Weights of a small mixture-of-experts language model, trained from scratch on English Wikipedia.
Training: a variant of Muon for the experts, 409M tokens, 6241 steps.
Below are experts of layer 10 (counted from 0) of a mixture-of-experts language model. Rows are named router (the router's row for the expert), gate (a neuron's input weights, with its number), up (a neuron's input weights, with its number), down (a neuron's output weights, with its number) and show model dimensions 0-255. Each number is 500 + 25 x the weight over its row's rms, rounded and kept within 0 to 999. Numbers have three digits each.
Before each expert's rows: "mostly gets" lists some tokens that are sent to it at least half of the time. This comes from a sample of Wikipedia text that the model never trained on.

# expert 19
mostly gets: " New", " Old", "New", " McC", " Dh", " North"
router:495494485474498535522536528527512524529498506449481446500457456482502495485517498519493510492523483451470503509488487487497486485489461539511552480511490507542530422505455486462510496485491494514476493483490485509458508500502537471503535493478498514463486480504491503490496497479504482529521520504518498500514475497500541487506473492542484482516521491540509462537463471488502487507549464497457474538470505456492501507515513435487471528554531506484513584511522476491505516516498533509474507526462501475514527484524468491457504517523500499468540505541518502481497533530537530481475445485534478500486508521564509510463494510477450518454507534528502521477500499483470519534494502516531486458460534494521493518489472466493492518550478491499515474498523475469501521467479505
gate0:472504493513506530526459509532462496502502509495497480443509477513516479526494499533539496490519534493511505520461504545464500489474494513488498486507518507528518448482527487535526517513473462499474472488519488531488550529464506535496492476513511490529494509518505464511509495457520504487552517468508452493477495516490559466470491491547491469528521458492498458496510445500464499503511471533506469532514480458514500511495535477521499528513490558464538510470481467472454488537517530512505529472513472488500462525494510493481523487539513518507475501495496522480495469507539506514509488497605460494523524555475519496513482487478482527486503531530513525518528502522469473546534481543522488425478501520517540469528499475497512501484469509527494501490504474463487514485482499
up0:500475547503499485491490487458482504509507517499476450480485507438508515474480458537518514504522500452509511549498503514483538506476510503542493450535471515469485488498483513483510492481485488491530516519484495514515506513480534512538477505512516509522516473477469487511523526482455528503498457492471548498486530476490469535477511497493475577500489541528485524510496537462529480532505467494508514473498503533536497487498461452504510548525500495545466504508515473506523483531468496520490508435478491485487487471497473505502551505488487496507517490490511540488475530501474512521479484524531509531529473469526525514471483489516496501508494490490512499499533500464469531493455510450497509507539566500512431485446510524495444504511531528506490488527458513506466477547511573
down0:493520522507519465491510503523490469494540482492456501508475472476508522447533493492487519498521526524512507471501511508521503503491534482485473501490513503493566464497527527504474507443521461466502461506511463498507486535501534539497458534524475474448498482494520495496494487513506527528466536500481532528474524479493465528492479523480546531466503491528496510493485500491512534527528494455480529468481501514483493506479476478475509470540501480522527491498530494534485487521491529494479503530519504472485497500516527516475552507461495457553550469493503535488481530475484471537463518483530472447486527476524540502459478479496454473539460473453506483519498499487475508537525519521527521481530560464501501497519457530512467556475504556516482495529501490533502518529462520
gate1:458526508501553519532509510477485469515509513484498512490481491501499560496522503523537475487516468467500516528481534484477493485502536499504567507482504492502526458530507473565516533475508488497496510528529486499496484516475522520512519507487498519545471476489510486476475554469535527546503504519542499549512517498491521468502476505496461462490556528487515448458491506484446497513505494491466484483473500501494526519501511467476497519508495519438525491473483514525465486508505484517497551511457461510501505540482497497530470469509506538529503453454466484483514460461507530480436504502557522475493514497529460531482488489453502549485510524507497510523515530499488488515562493508491494485500497538492542514499449500500496513540492500508487460442496489503501523464529488
up1:467541488474485510533540496513457509493506509527483488461470504472482533521550494490470476471516490448476508516482495492501477481471476537516533512542468492492536446500531521473507505515507500478468481472489546483514507507473469525514549447491482499504537495498562480477499487518522508488487548516520498505533485445495518524526516496536501512532551491534495486492486502474484481526525497493464523467505480472566530543472495507514529482501520541491482498497517516437527479459509481496475496514480510510491487499504498518523504468536491496513509473519477486502454566486481527522480507479483491496527450560505478515495475566535509517484516500506481465504492527516479477518474460483546447505523484513496475511509482523545519506532522460530471511469515522531529485474488487
down1:486566447496526486419478536514517469514515512489465496501504496494527452501539520530475498488516516513502471507492489460496447479497516500478493507518519517529482537499501524551492507495518532527475487515504526509546507478528466507448495524500514510569479518460490497535521524511453476525514489494465488513516499460496495511532487504498450509477490500474552515482457528474488512510494502450452510496473483512469447529480507518494516527444510523513515526518530469505543512501509530520510444489505551463498494488511481496466545514499532521487426454465508491489517484490485514477477533482480538488508472500532495496503481545483509534527499488491501495499503486468494469521526484489495522477493495520498450486500521506505510503483470454480488482521503550529521482535519537
gate2:483475439512511531491538515473519512483514527507480512477457550507487533529480532515497490487489528475452475500532490520479507510476481525486513467486455480520443490500483484487465530519475452528530508523513483520500528469520535438537529495522497515476520486464521472486468511495495485489509520520561532513469537515514503525492475482520476456507528545495492483531500453501481486442483437552508484535519540517514495477525579493528444508493497563457528512466488508532521483516514471475466524514535470507507500490474478518467489476488507514513511495505512483471556521481516480481498489495531526504556471547498460506498493517512476512470504516491528530507481513482508481545478528502507490487492526496501511496478500465480481512505501472496529537464492504508485508501487500
up2:494487482511527462486488485513473493518555525497531490497460504514491518504500512524563514489523498462512501484524525521481482501479494510478558511507494498544479499475488478534502518515477541493530469519511556505533512514459541456487463459489533516485553461461477492541528512527484530492518486473493481508500459482532525506502524483511433480548478455490466533510437506480498513457501506546487499542520482482471469487481517458538511505507549496501528486475465485497510497492508490531518515453509496477503526477497474472493500502507498483514487502483496496450515489525500487499534530529522464500509490518526498491505519473556474528487504561472490516498504495462502458503505510497460442478524518501521539472509498469474476494510505522564482525514476527523473515487466558
down2:496474502529493522442483495501493525477552505509517455495495486489482485514532497504543524570537478470507493488471500485472483444513508461525519516526534531502520462481544513505507486505491511484528530465512473510487498562507508492546501530539506528498497517503471509485469505516503507496488488492483493491545480506529487509475495524525465514474455482523501517501482479526535501501511569468466500514453464494490482494505500492509522460517513512505559478476426524521508497509515484541489495490458508566476466479508458488483492478489509514503520469499528451491470514418502516476528494483534506509503520452503523483490538506510506500508483458482520463522515507507523466546470476514520512509496501498474524471501481474548529496525479560529532511507493474480463523475531501
gate3:510522502493533475459511510515512523479536501482534468479493461525536527508526501444550491519516503486489496506458517489499496506518531523442487506490507527507477476503487467485484477491499528499492479494430464474483470497492527411528521511489513495451471533537499519516498448464507513504537543521483482483480485511474506509498490491526464501487502504504451538539467496491492490456437463475515464511464521502490484515497513485508482501505531550495532556500479503491519491518521505469495501505529469494510479491497460546484495503455531524519497556474478465511526540501530554498464503491513434500521505535501515519497506490519530476475520510497538514507492543447522508512531530517506486529491524541531506521512519554475507477521517481524470519496483498499505466521483480
up3:532483490514473497495517494529500500500516542502494496499520489516532521477544483476536484503518477513506546527519476516503507463510502444500491471501511500509523497467502499495516471445512443483525485509475555503481475529461551468527481524522475474481474473543453511536547467500516526536539504555483439504481489507486512484504496513516492484479490471514512502517529456474506498478502485509489508501471520479497489514509551480508500512518508535470470509482478490497453498494482499511495594502521479517450498514485538490504521494485548522497496552524524505515544531500489566488497528457523504498512480497499487464529487548457491480492504505495498518514513514484570528489535490480477479475459466518524529485483476489489480531521482467475472526482518484486535466477457458
down3:496465515484498535517494479535415515540496485553464487513496553484479517494515504516504480475491510465522502514514467524503572468508490494478505499530521487467507536536483543519493505497527491532521525511524517522515460489464496533454508511503459510475503480501520504539535501550505487529500501487493569484506492462459497510484506505495492521503527516498487534529532496459466485505514485534498498507462502464525462468479515524515487477447494463485495490460508502495489492505532513478522510483521482451538506479522519502525548530546495480517449478492526506482474489430510531528502477535492500493477490548453542465479457501464519545491500491503513528479521497494524510492530519472478454462501500494499467492493497513479543487484510449455479503504501520488474495478528510
gate4:506517480495527485522532493510481525475481500503506538461490465500512534468491492487460527505509526491472476513472507485445463556520474544512485528448540500456516452521495471452517472508494478479512516515496485495510492503460524448502512478557525500490464487542466554526515499521502488525508488492549494523488505513524499513476516488543447456492545472525473468501465470470499523497524487506473537496487479447503492482509490476497496539525521513489499492459515513507468455509498479507455528525495513521534532478514507493495488473535487441493505495522527525519503542491538569537518504493503482519499482513498509487529519484474498500534526527474467488541533524534494473528551499489513503498491508497531486497518485511474512526560481514515487481482519466537461521495470451
up4:505505471544522488528525490535510499512505479492491530491503503478513519438521506502441492491467530478471514506478502492483471559495490529519516543493509476510515460497514505486514471524481494481510472497513502518540522473476530460528509496487507502517488508566498537539498455475486457509481496499504470502514513516504525471471498523503473440527517482541459459443457504496465526482549480509492525486478475434483491480539535454512489548496535516477522494487532535490486481499509474521453515503493508536533561508485525496476468506507518466466488480513506503528474512485510550553487465498487469515524488521540465495510542469510464546496527502486486487520553506537493526526527475498508495497469501491509466498563479515492529503510481496512507534461501464514510513480492482
down4:492493530485437509488514524525482484502507490477505539510470504440497505516472538530462519496522456511524498512504502504433501484486474520521527511502493484496452497488522530507498510489517468490508475528536512506478481492549507506493543517488458532464505469514506523499500504492481488510451489492521477490531543511513493480509486532485510484491503478502547505472502519502551487531492496478499503514488512524501478475497494500474468486526471486511492514544466511496549518558474538451496513498465463532533506482532491466517512488513516482558544476509500528468490424494515485516525463495531488457450522477519529513488510518494509530510465485484562488463499504515471504475486492523477484538489457517475522461531533516514498483511490503476457499486514537522562520560436510

# expert 3
mostly gets: " Smith", " Dun", " Johnson", " Dy", " Jones", " Clark"
router:533503500497526532497492481553514532517546534465485485500474492512509533511484509511471535492498503468497487476482511489484444501503467511515511483473512474560511449499482501483513477469476482516447446499515509487451509531482521474521517517481490507482499514516484479503515480482489508489523509510511508506501478464506515497500511499528482447507490512505513503551497472487485500471513480536478466571478490440541510486470492476533491484559478484494522582506486509524481503496510532530507489456492472499548514469521455478459512516488530493485554513544489486516503532519535493485472480493574486507480553509530500530472499467503497508466513522533495485501499523464457506530491511557499452501490527524524503508482465489511466487515506460531508491483497443474476470517463502
gate0:518468514495482499477471479484480472494520510494420501512500507541465550484497514501478485491481483487507534471476473483503476490481470519479493479470470505502505447534506508520519521516520440502479497490532494494479471518471554439543508502498549493531454457514525442528523525476535499494499519474526489458471484458463510471503491492516524463571482516507548531442485507500509543515529499479504485514488488511491498503468501483482513545508538539498501509474512472486526541491439520507512501473496465512524524497507479510500515475473509538505514486507469523511501518514521530515514517524513530494478545481494506508483507459498479510473504534517510524535529500512532501488518475513502536473502447561538537523519469492476525502514539494478527533474471489473544510511517472
up0:524466485486484535470464520453494479518516508525440517498527498529503540515482492517515460445480506473501536465493503460465486488505476537503501492477436499493512464510506526504537538493539473501477503475552496525437481514465551471545503507500545455533500444507485469495523508489522488519484520506477507454478511497474501460500504527515495493547507501516534508499508482481473559500512503517502478515497510485509501511479527472519522521474525508501559485496531511513524507507491528500504498436516476507508502474511522469465509468483508512460524523487469525487511486496521494524495473503535497500485520498513494559498511481478505543473512494507519488563517539550522486497516499524522515473495460534491524563507438507460490505534532472517499510471490512477502529516531455
down0:488509525498510485490479485465528493511537472483493507449485534542533518482539469502515464502475497509457545483500516456470503516464491495502480489482493534503494504534495460499520490484492510518498533477485528496512475491520485464501522462554469517529473434495454505445529505519512476463512511489497492477499496485500500511499532530541553512491475506469487545457528489487507491553550501502497528485494529517503487487498469482493529459489527502538481554466557516516475504487526468524495521494518528503507523495499529492495526510525503466489480466506422482487465491452490551522530480537535467528554514488477450519524548447485464491492497513511526507504497525526529512451507506498514538490487488463503522490476515520452509505469470475515519526505470511484515510529496499
gate1:491509554485477560515481486505518530527513507452536505500477495512522514467528459504509533480483455440510501488483528523450533537515534527505483495505520506515520462498495517532501501488510528499519479508485501510502523476488499517546534508446513483510476560427467535522494507492517507539465525529467515470483498460511475484519485474504520533505495468495519506524480538501533490482511506496465503560488464489495489504494485517479512528504495498533514507534500561509483501517517548450472483448526498520531509523489490487480448497526516497468490491508520436528540516524519514545514491474480474497501494480545525473508482507489510480490467470492524509509493508493491506503510480475512475507474506471492457506450486551541482493541509509518502539532503499490434534486451474
up1:509533521485500506507523496582513534540535490484517498493464489480524519515542461523524524506498477476507504498440462554464527538495452536483509434515522523519466466495484493474573474516510517489506470547500480479504495513514466519525494544461491494532506514445509461526503512497469499495506488480476494507515509516490505495536535488517488497525514452522516498531505504485511516496522476524499509526491487458533521542484464504513523529484502470543489499467500514501495543506514507482524573487481488528460494479516495502467494481494482522431487507509521437520472527522488478480522509480495469529516502505515504542471457481514478500484466504557553534498503475515500511487495489493480519488507510482507464503467489514504459516507517471487500529499485539486482482479434504
down1:500526525501470477513479517479546503479515514496508513518417459510501497447520495470458491509500532508493525440522526465538428467461508491475483492490495496532444567521525475510504545540495500516515508492517488468540518482525505516496494506504560526510487532502502480484463462504509516476493542530481485529473488479491465469535499508511461468517512498471441479467480527444518493524486501556500517463538497509544468498519516517508492484442488484463468518485518474483509507496515494498515508505513464498520504458491505504514529488564539521513431490494529518532521454497485493511533514490490511489499503509502529484515518492541550486487513493515517541510488530490481491498510534491465486524494495495491493497488505512480456493534484480498518477470538515520534494476516506
gate2:508529494539507533480502499464458489468526493528450483466479477514562515481474503499483518470521524464516503517479524502526471481501465481493537526513497455516529481477460490498451494505554500495529496542477442514517469479479489500496524511475515506483462505501493471496486494497466540521539493515513503507515515516501482488465478487526509441511513473497489480499486517484505486502468504470466488522495534520497479535491417552551495499529475513527521488518493554503503483516486511472443492480491521503486543499501514527483508565472482510525501496535478499489477501502485506493497513478547524482523543536559485517475540499435481500511551491489490502536554554507497513515505510510514497483514480521566507524517488513478487508499512478489462490444510504500500454470523501
up2:478483493505522514524548530472455527519508521507487495460476488534491478487456505517498527468497493488520482479488536450518472489495509506514494507493481514519515475502454499461485485523524510456492485508499471499493538489492480485491506497460478497463535518504486461496500536498522536516503526519513472445549536491487485488446486521498482448480527504492489513523493481491537547512531481514461512464494528503475512507524512565487532530505515498510505520483504528436546451505545511530453509497520483486537494517449522547488454536565489503513495521529465491480475512536463556499507488478510479499542536531512510547497508506494513460480506484485457536510510494509469488499492551488483543470521497527521479454497514492525478485482522470522470537460482501473525473519508486
down2:494506539516511532491509502531517504428521474484492482524458488508476501497495495513486434497490481506493564470546513468525535466499496514475465489503516532520485472440501470502430493516491524457521546499494496495502514503475480489500530528505516526525489514517490456441462531482513502489535519525476485524511446505470513512459531475476494514520512547534531499467485546513495492470468500506480497499508475516518545481501471513453493520523551470521472554493515517506509535516483518525505502521453495480484456538503478525523506497530513520509507520530499456507468500531527467486511511501509510470497485509475470499505483514502473464517503488507524531503500541516487516470497531494478502495520517526486474520482507482504458528488571460503480547484457492537523446480525488
gate3:505461479479539446473552531513554546466525516529569506470482496510500507503504520518506498489480505530493520522510468500455522509533496468525513505542504513493554478487466536523538471500455563496505481505449479516482514526496436492451500493510500498498485444516518506494538513479536487508527493497533479512505486502526485479503477508492519497507523512519490464544532500525489483505464508503488481480525506509523511528502490465509481508521494482524483548492459446498447497434474524519503503499445490486546513487501494522494514504516515476504515484477506544525489462520507538485474530471519482509461527486481491477501492476485525448527490497493507516503538506499495487501483473513516508481489499440519536539478491530480491498485492504543507552505525507479463513451450466
up3:524455455490544487496529478515510534488539499533561464462511511532538524508523475499518544485503524529490551539485471520453516524519469499540511487516541494507500465464457511488480497489514534515476461484466483513470543523457473486495493510521520533510510469487522507535520486475589473500519494521525500509488496510522512480482483482492538493517509509478495470506541474524489481542457513504491492522472495478536484495507501527509532507503480526510543512464458468530453476490502526476501516483512475498561527506492493514459486475498492483470501484478490526523518476523497493498452507488485488534492507460492495503500492442487506495487466522511499515520507493485520476508488444551464532454465514499510510555477477542460511536489516523511480529512536495489479488481451489
down3:502526494489443448504496536496483472486497548520489511522481493466501505476489485516539509490497485468476481464530512515513524542493541479512515473542455502473491471516504505490516537471481478489516537479476480493523531511493493515493504457499486489481476541521512505454472533545516537449489511534505481504546535509522512536496483517502515504448497499451476499497486513514485504487508508477506501472535478484485476498532492504511481500530485490474492488495485447501550518468531507506498490510576460465466503514506521474482547502514476495478539471525565478536535504510471505508486498437508524479503527492505513521489520509533563468493507452487513527462463462485478513542508522505502507529522501443476524479521462506483485477541479474532518492552506519493479474547495520
gate4:491516469488504519528502538491476500485520506477522512507482503469496497476515498512565488507534490506497484527412488531525466477514504500530503492480528521529515468514521479514514509507465516474481496526507499543492507506479506499491548475515521523490485533497488522483504492495522489549458512490472474474537493476490508525484534478519512439492536525485499450489459509518488482496486477481478461517507477486489511485492533516493492474494527500484522526513510474507467471472500510495507437509536493534483503508535493481445496455500498526514534496509499580485500525474561535507488514496485510503512511511534513484492501520526482534511520523518480482487498557515426494543481517557504460452511470520530527502511452451468483464511488519480552542515520456460468519479478468
up4:529500509499535503533531474448531527515552474531507472489475460511532547541479513526469510480502472469530502498471468503493530497518517530513491496533505506509503460514504507492480493476492492473546491506484488493507517530541478519502502484520528457516555527495501527530493516544502513469472509499464444503516472519491498516480534488511528455519470528456517454467449490461488515509490506502497500533443453468486468508520502526490558485520463509462516516458477531523525479487488506506520461482498474507523484490507481520483527493505480549496517528483502477478531511488552531500480489470520473477533543489534520469523534512527496498482502485492468476469527463532503492497491511522513433487516496469534528477493478485487466525509522507494504521545556493432481511483510497
down4:518486519473538534551525498515500501489508496500547505488539508527493505505490519482476550505469476509538461513540527466488466522531472509515512498508523524521504447477515524457443508507515471483527475507522469506474469501462521498525570476496512488493480487466521469467537549502484507516522489477532469488520502479524515451475502506522502466529505470513483496514493492484491480482527493489510500491509537491454519489514495522459515505552505479517537544474508507489507536477532522483496533498464555473472480473470503531500485501462541548545545538484492520520496466526539477494476491491553519520462481521496456481499472490469481503524486496517479477470503486518487511493508485514485519559515491478492513540465480483468504467517471501530486519447501424496520485509529484

# expert 10
mostly gets: "č", "š", " Sch", "kov", " Sant", " Zh"
router:514508496500505515463524510520530502563504502482488459514442489495489475513512523514496524476488506506479496483536463477503470496492511507501495526497488495513494447543486499495531500455493484521488474465524491506476498548467517479498505509480473507484494500482483525490498479523478503492553533535530492497525459493529487523473467517530470451513500483544511472501482480449488527510530492530488502536463485461520503507511498463506473460542501548514509606500482512470534502475482536530489496488481473501490529491511465486513510513465514486465545514527516466496505507548529500484452486500516489475486513478540507510444490524524517521459502527544483503473493453493474497529522482527524489455476517546541480499474472511535501541502488477490513433504513474457478544480509510
gate0:517495508492495495465484494485491485539519568452507458506482542508461460523512500521525508510503494492507520501505512528503519516462456484536506530502514483460499477505476522481482434484483488497465524469554483525451488502466480455486500502487503492525536533510495521505476507499437505499528456522489491511499526489524501496540492487523488444497509539504486509492494496528465527530497480511512515509511498518520549450572527447526507555521482536491526500514557510467526511474478489472492509515503513492531527442506472485517467492518516491465508491500492504557477526511525532508507444534430508507510495477552506468509465516544502530500507485443484537468521464474499492487472503521495508474491468490498512500514501469531501517492534500500534476467490482489468513496500507
up0:498526516496501501454498453525520516538517517491453502498485485498509493516484490520500518541494474504523478502483518497530520513455438500501478473524517534517496460505460515509512500491494511515493513457517473516499506521499506457473501500453472480498556523526538554520485507470436452532492526514528467507521512508522475489548518480517479491495497497521507465525474496519487554527490457510495512494511497547439518451517507470532510544533492530493497509522556503506526526509478532504519519502487485487475497460497490497483496474502455494514475485505518474516496531500523499552539466546461494453511458496536508509484500518499482548485526520520526492500516464464512536504464471504576492477488522517512449489490467478498490486496520520508484444468464450502520526476513518
down0:503467496491545472539469497499576490475467428476529502493499507503497509517498519527535470488497463500497458456541507523477500506486470500528519522448447480485495504497482526507515483458538475481512516502522487504505518529481487498502511469507526503532484481508541508503457503475513533484503455469536457505497478499498475441524510471482556533497527533487483542522529518475495496497468500540511508485479486513451497508468521479519483498498517455483492496535492487505523488520484526527477485495532500546505497535528494516477519490487483487515516444497518500510561540499521477525491501523522468460488440520517498497511478539512496456535524512479516507523515543516522532519487456482504512488470534529457476487500506527485479530529506485511519471532457506501446452494505547
gate1:476509516474462525511524497499530538496508464500524514498518515539516446469500510491495559512536490502495556504516503521479462488486515510480502502504488513499498483519505453501494529463506488532505528478470459493485481540468530483511517490526460508553459503461525522459540455494497548550504464539531512507504500481513516514483495485497480442503462551506480495487483525515502531430496495512494505507456495478473528494498478499490557535520524570496453503524495507510491487456465479524486497474475492501478518445516492486538505505524481521483497513494547520495483476465496556503496506463477495530492504524503508534482501516524535541444462499469486477527499480523538526515518516490503459469461552534529510512460523503504502472471526510512502491512499468479495527496485472
up1:490523494480520494476518508506530499494471490493544490492552492508521442481483513498487542473521510498460546505497478502489492453531482496468483521512518508471539509541550454533505539491531523522509502432486482522473471471481537473502530504526474472538480471489513509507539489519493518525492511536530537480499497495507500508490517507490466494530494521480435482520484522471501513445495491518473496513503475483501533461491469542504575550493502495495471480494494504514515483465477459481498487528513524512469506487531456537498513529508489527487491502474537511482495455444569528457518511480468479525503503500501517508515516532545478505513490492479500445558501521490493508513495518511466488473475487509566540502456499520487513488493537492475468529534490478487507521468513478
down1:509494473515462475515468516481504471468542537520491512473492528513496495459509514463501514478507516491532494526496506471459498454518484487510502484531492488511505547510497490487504471512497493537498483551497493475505522539545472543551527528478500522489487487500440501513491509527477527512521466464496515539482508532531528489552516507517517482492466491437510475525505483563481518510472495519530485503491511505495491474470496535451506501478514466495495503482521451478486531490560519481533496544472500483481523533482542479473490460492439466509459488491514455499549549491483500509508477507490508479473508550479511560554460512475481471528492507530485499532447464543519494527486507494509519513491503498478516481497508455464484483491511524493521475502455491495526525518551483
gate2:509494496472502505479525520509494526512490522485514539527460525472484501507451488485500506523496513556503448512510496476512541484480506546515499446495496528517517495508540457489486493552494478502495493499471521508487526485469478507484495505493506506517483539505527486481485485529540478484522493489454513536535484519516479488523523531529482468515489507487498480498465506492528492514546458484504455499445536493538519531497515458499512480520525525507531515510439511498491547450474497523478490523530466546465477494495485478523481464464490463520494496531477475453498540544497510538533536548471492546499511511548466489450524474517486497487475504503453486510470480508483456544487463507529515509476521460509464476525492500513526513473527520533513428500504488530491504451497473
up2:495514516525468500537506518534555542504503483496509517497475499518515505459451506502554484461526480505475476504506478481491540440484510507525466488484484536508538506522513464517476508508540492499491495495480521527502475498526512540508518499463458519519524541489558472475507467481456515498564509464497483504504492499492477473496527539525506535530505474455490517519471466514542494544508500499494520466485514521550544492495461444532536499533507497534500514543456494474465510474510494485500471521507492486495468506519519480517486494461525473509478514506477488515510509514498517524504534500500493529460545525515513509482554474490497463478487529512488456543451483464487507496492446516482480462457486475538486514515496468497476482501504520525538457476488533486457518511469450
down2:492531531492512511492503511492523478489519495503475477511515512520501498470525496504541504470503503490491472502503494489505502511498482519497500477483508499499479629489495479508492517516489488476456489510498505498494503503511522504511472538535491515516545508541478514504490477522502503498485494499480474518504489503453524522484459532524512493522479511472484464507503498510508503507465489497501484502492471497502502486532506490462490491345492513508502489505509512509502486482471501528501522515514495504469493529477477488469494505502491542473314491511506503494507462512502522488496518515485514496511471473512487504486479492534524488496491506473477508505535529472516492512512477477503484532549508533514473484513493496551499500512498504513523510482538504481522500536507494
gate3:547505517502497516494471511499542477479539579512528491491491453495518508504496477527508539507494503486512483472514515456487470548550507539468494501439511483509510487522508474533526500480530498496530495508498477515484507490515508527493505549514463493500522563491468540503462533483505472528498503519470516493523526481452417472466471488472478507497472472504525506479520511493473515487515509530498489539480498484516476493496492522512524512502465475514478530503460508490518520504548500438539460478497507500458522493507514509474531503470532491477503484530506500492525528500537467450492463514481466474500480477492519511490542573527513502472537498541507434451508490483460507506501542505510475526485473512519498510488461507464439492517486506514506512514503547477517498512481488
up3:546510473485452526496471529482494508496494505490462519499477507480493492524485493504523522533488491515550452489476494484494470524510478524469507534494483518502516495528498469514515489516533506515505515458477489514518481505518487510493481511517475463511526549508500527512534447511531491535515498514500500532513455524497460478481487507505450471530471449508520487483466517470505535538497508507523470542518509482498504531557504507507526479496416556514524493505461507465501530510528512487460521498494517502455486496537478493515536503436519484505471495540491507504503499543487494473486510536478496516494487476516529509472518534569525542463507496542529519432505484473493459508496502490482532484459536521506464425466462507542475495522486497524508463506506505468495516462508504
down3:484488522500457502461506500495515479497554521550555485475543497460505500528528508479494518515499544452473521492494526507498525461501526535480520551513499508536489507505483513490488465511514498497519473505499506481515496503518489526522439513497476515516484464492490487489483479505465476521512510475497480444505526501501528520504527498527507501491527554482570496490531527514520491500557532495472474535523472504490462484506485540478485448472509503502450482479529533528482531469508512446513519477482546470501504503518548458497478512497516489470473552535502482487477487468504442527527511493495468447537490511485452487525497519466504475532538521501530478481517493491466485546521508509461484482482482496483528561479480501463466516526484474491510542477507493492491496480452510
gate4:502508509505481484467478505527542538483557517460503508547456511462479438475493460519520513508507488454511447530482501523471503492504496497522501493527485475465485490497489500479450520514501511544533510455528467517459541505459483490485502516484514479489503519490473507521497524493485513523568499516502467523490509491481474517553531489419522453483523530550515464495475478509453509490510518503444533518480501489520472486477501490548528492484500534487519534554532520552549513475513518505495511500496476485467493512466490498511472516514511531502524492485532446501514509542521512503473511525462491495524496461510490473523449482527506511471513508501494533503494520501483494517468488556514482500521475543504488509511461480514519558506513513523484513470498493545472501477513511
up4:478482539488522531525538473505473516489507540492494519496491460514477508461508489466484517516504509525497504497460540472413480488487465489522514546475480486495456515505535502546480477513495466515511490475482535517526557489535485489484488499470445472488469516487494500491495475541501492492541406490473512546540575490502528501554518540503507523492508504504543491500489513504496468492512559492480480499525496517503461514517490449471505509510468501508479503475525501510488501490490534488489501492501519473498458531543453489502474501505514478496507482550479490486506511510525510491504489495493519555461496520516503460563490490516522490527534478495480517504507498456461506557518548522491525496472480497505481512493448483498525510498472489488540478521480515480479478473518533
down4:536505494484542541482477515492508492511510486524478512484455539501527473483521470494541540489489483500499478497538511479522462479514510483488505539489465549531509438511502491508469501480491520488484518471454469513520488484547471496523498533501452522473507521531519529527466485506509468517507515499499500529495506536471479505527494483523537523477495508542476463484530538508521455520537438491489514520516513507434537490509517465489509496565513467565495475511499514479494522528504513516465492508516532494489476482495479472485496517513514537502524455535560506535510506501490490522503483484543424498479488465448528507506485486491469503434470483485462523467524498489538473502482512513527491508451527502496491486528515485492483524508478505521571504486480516488487510473490479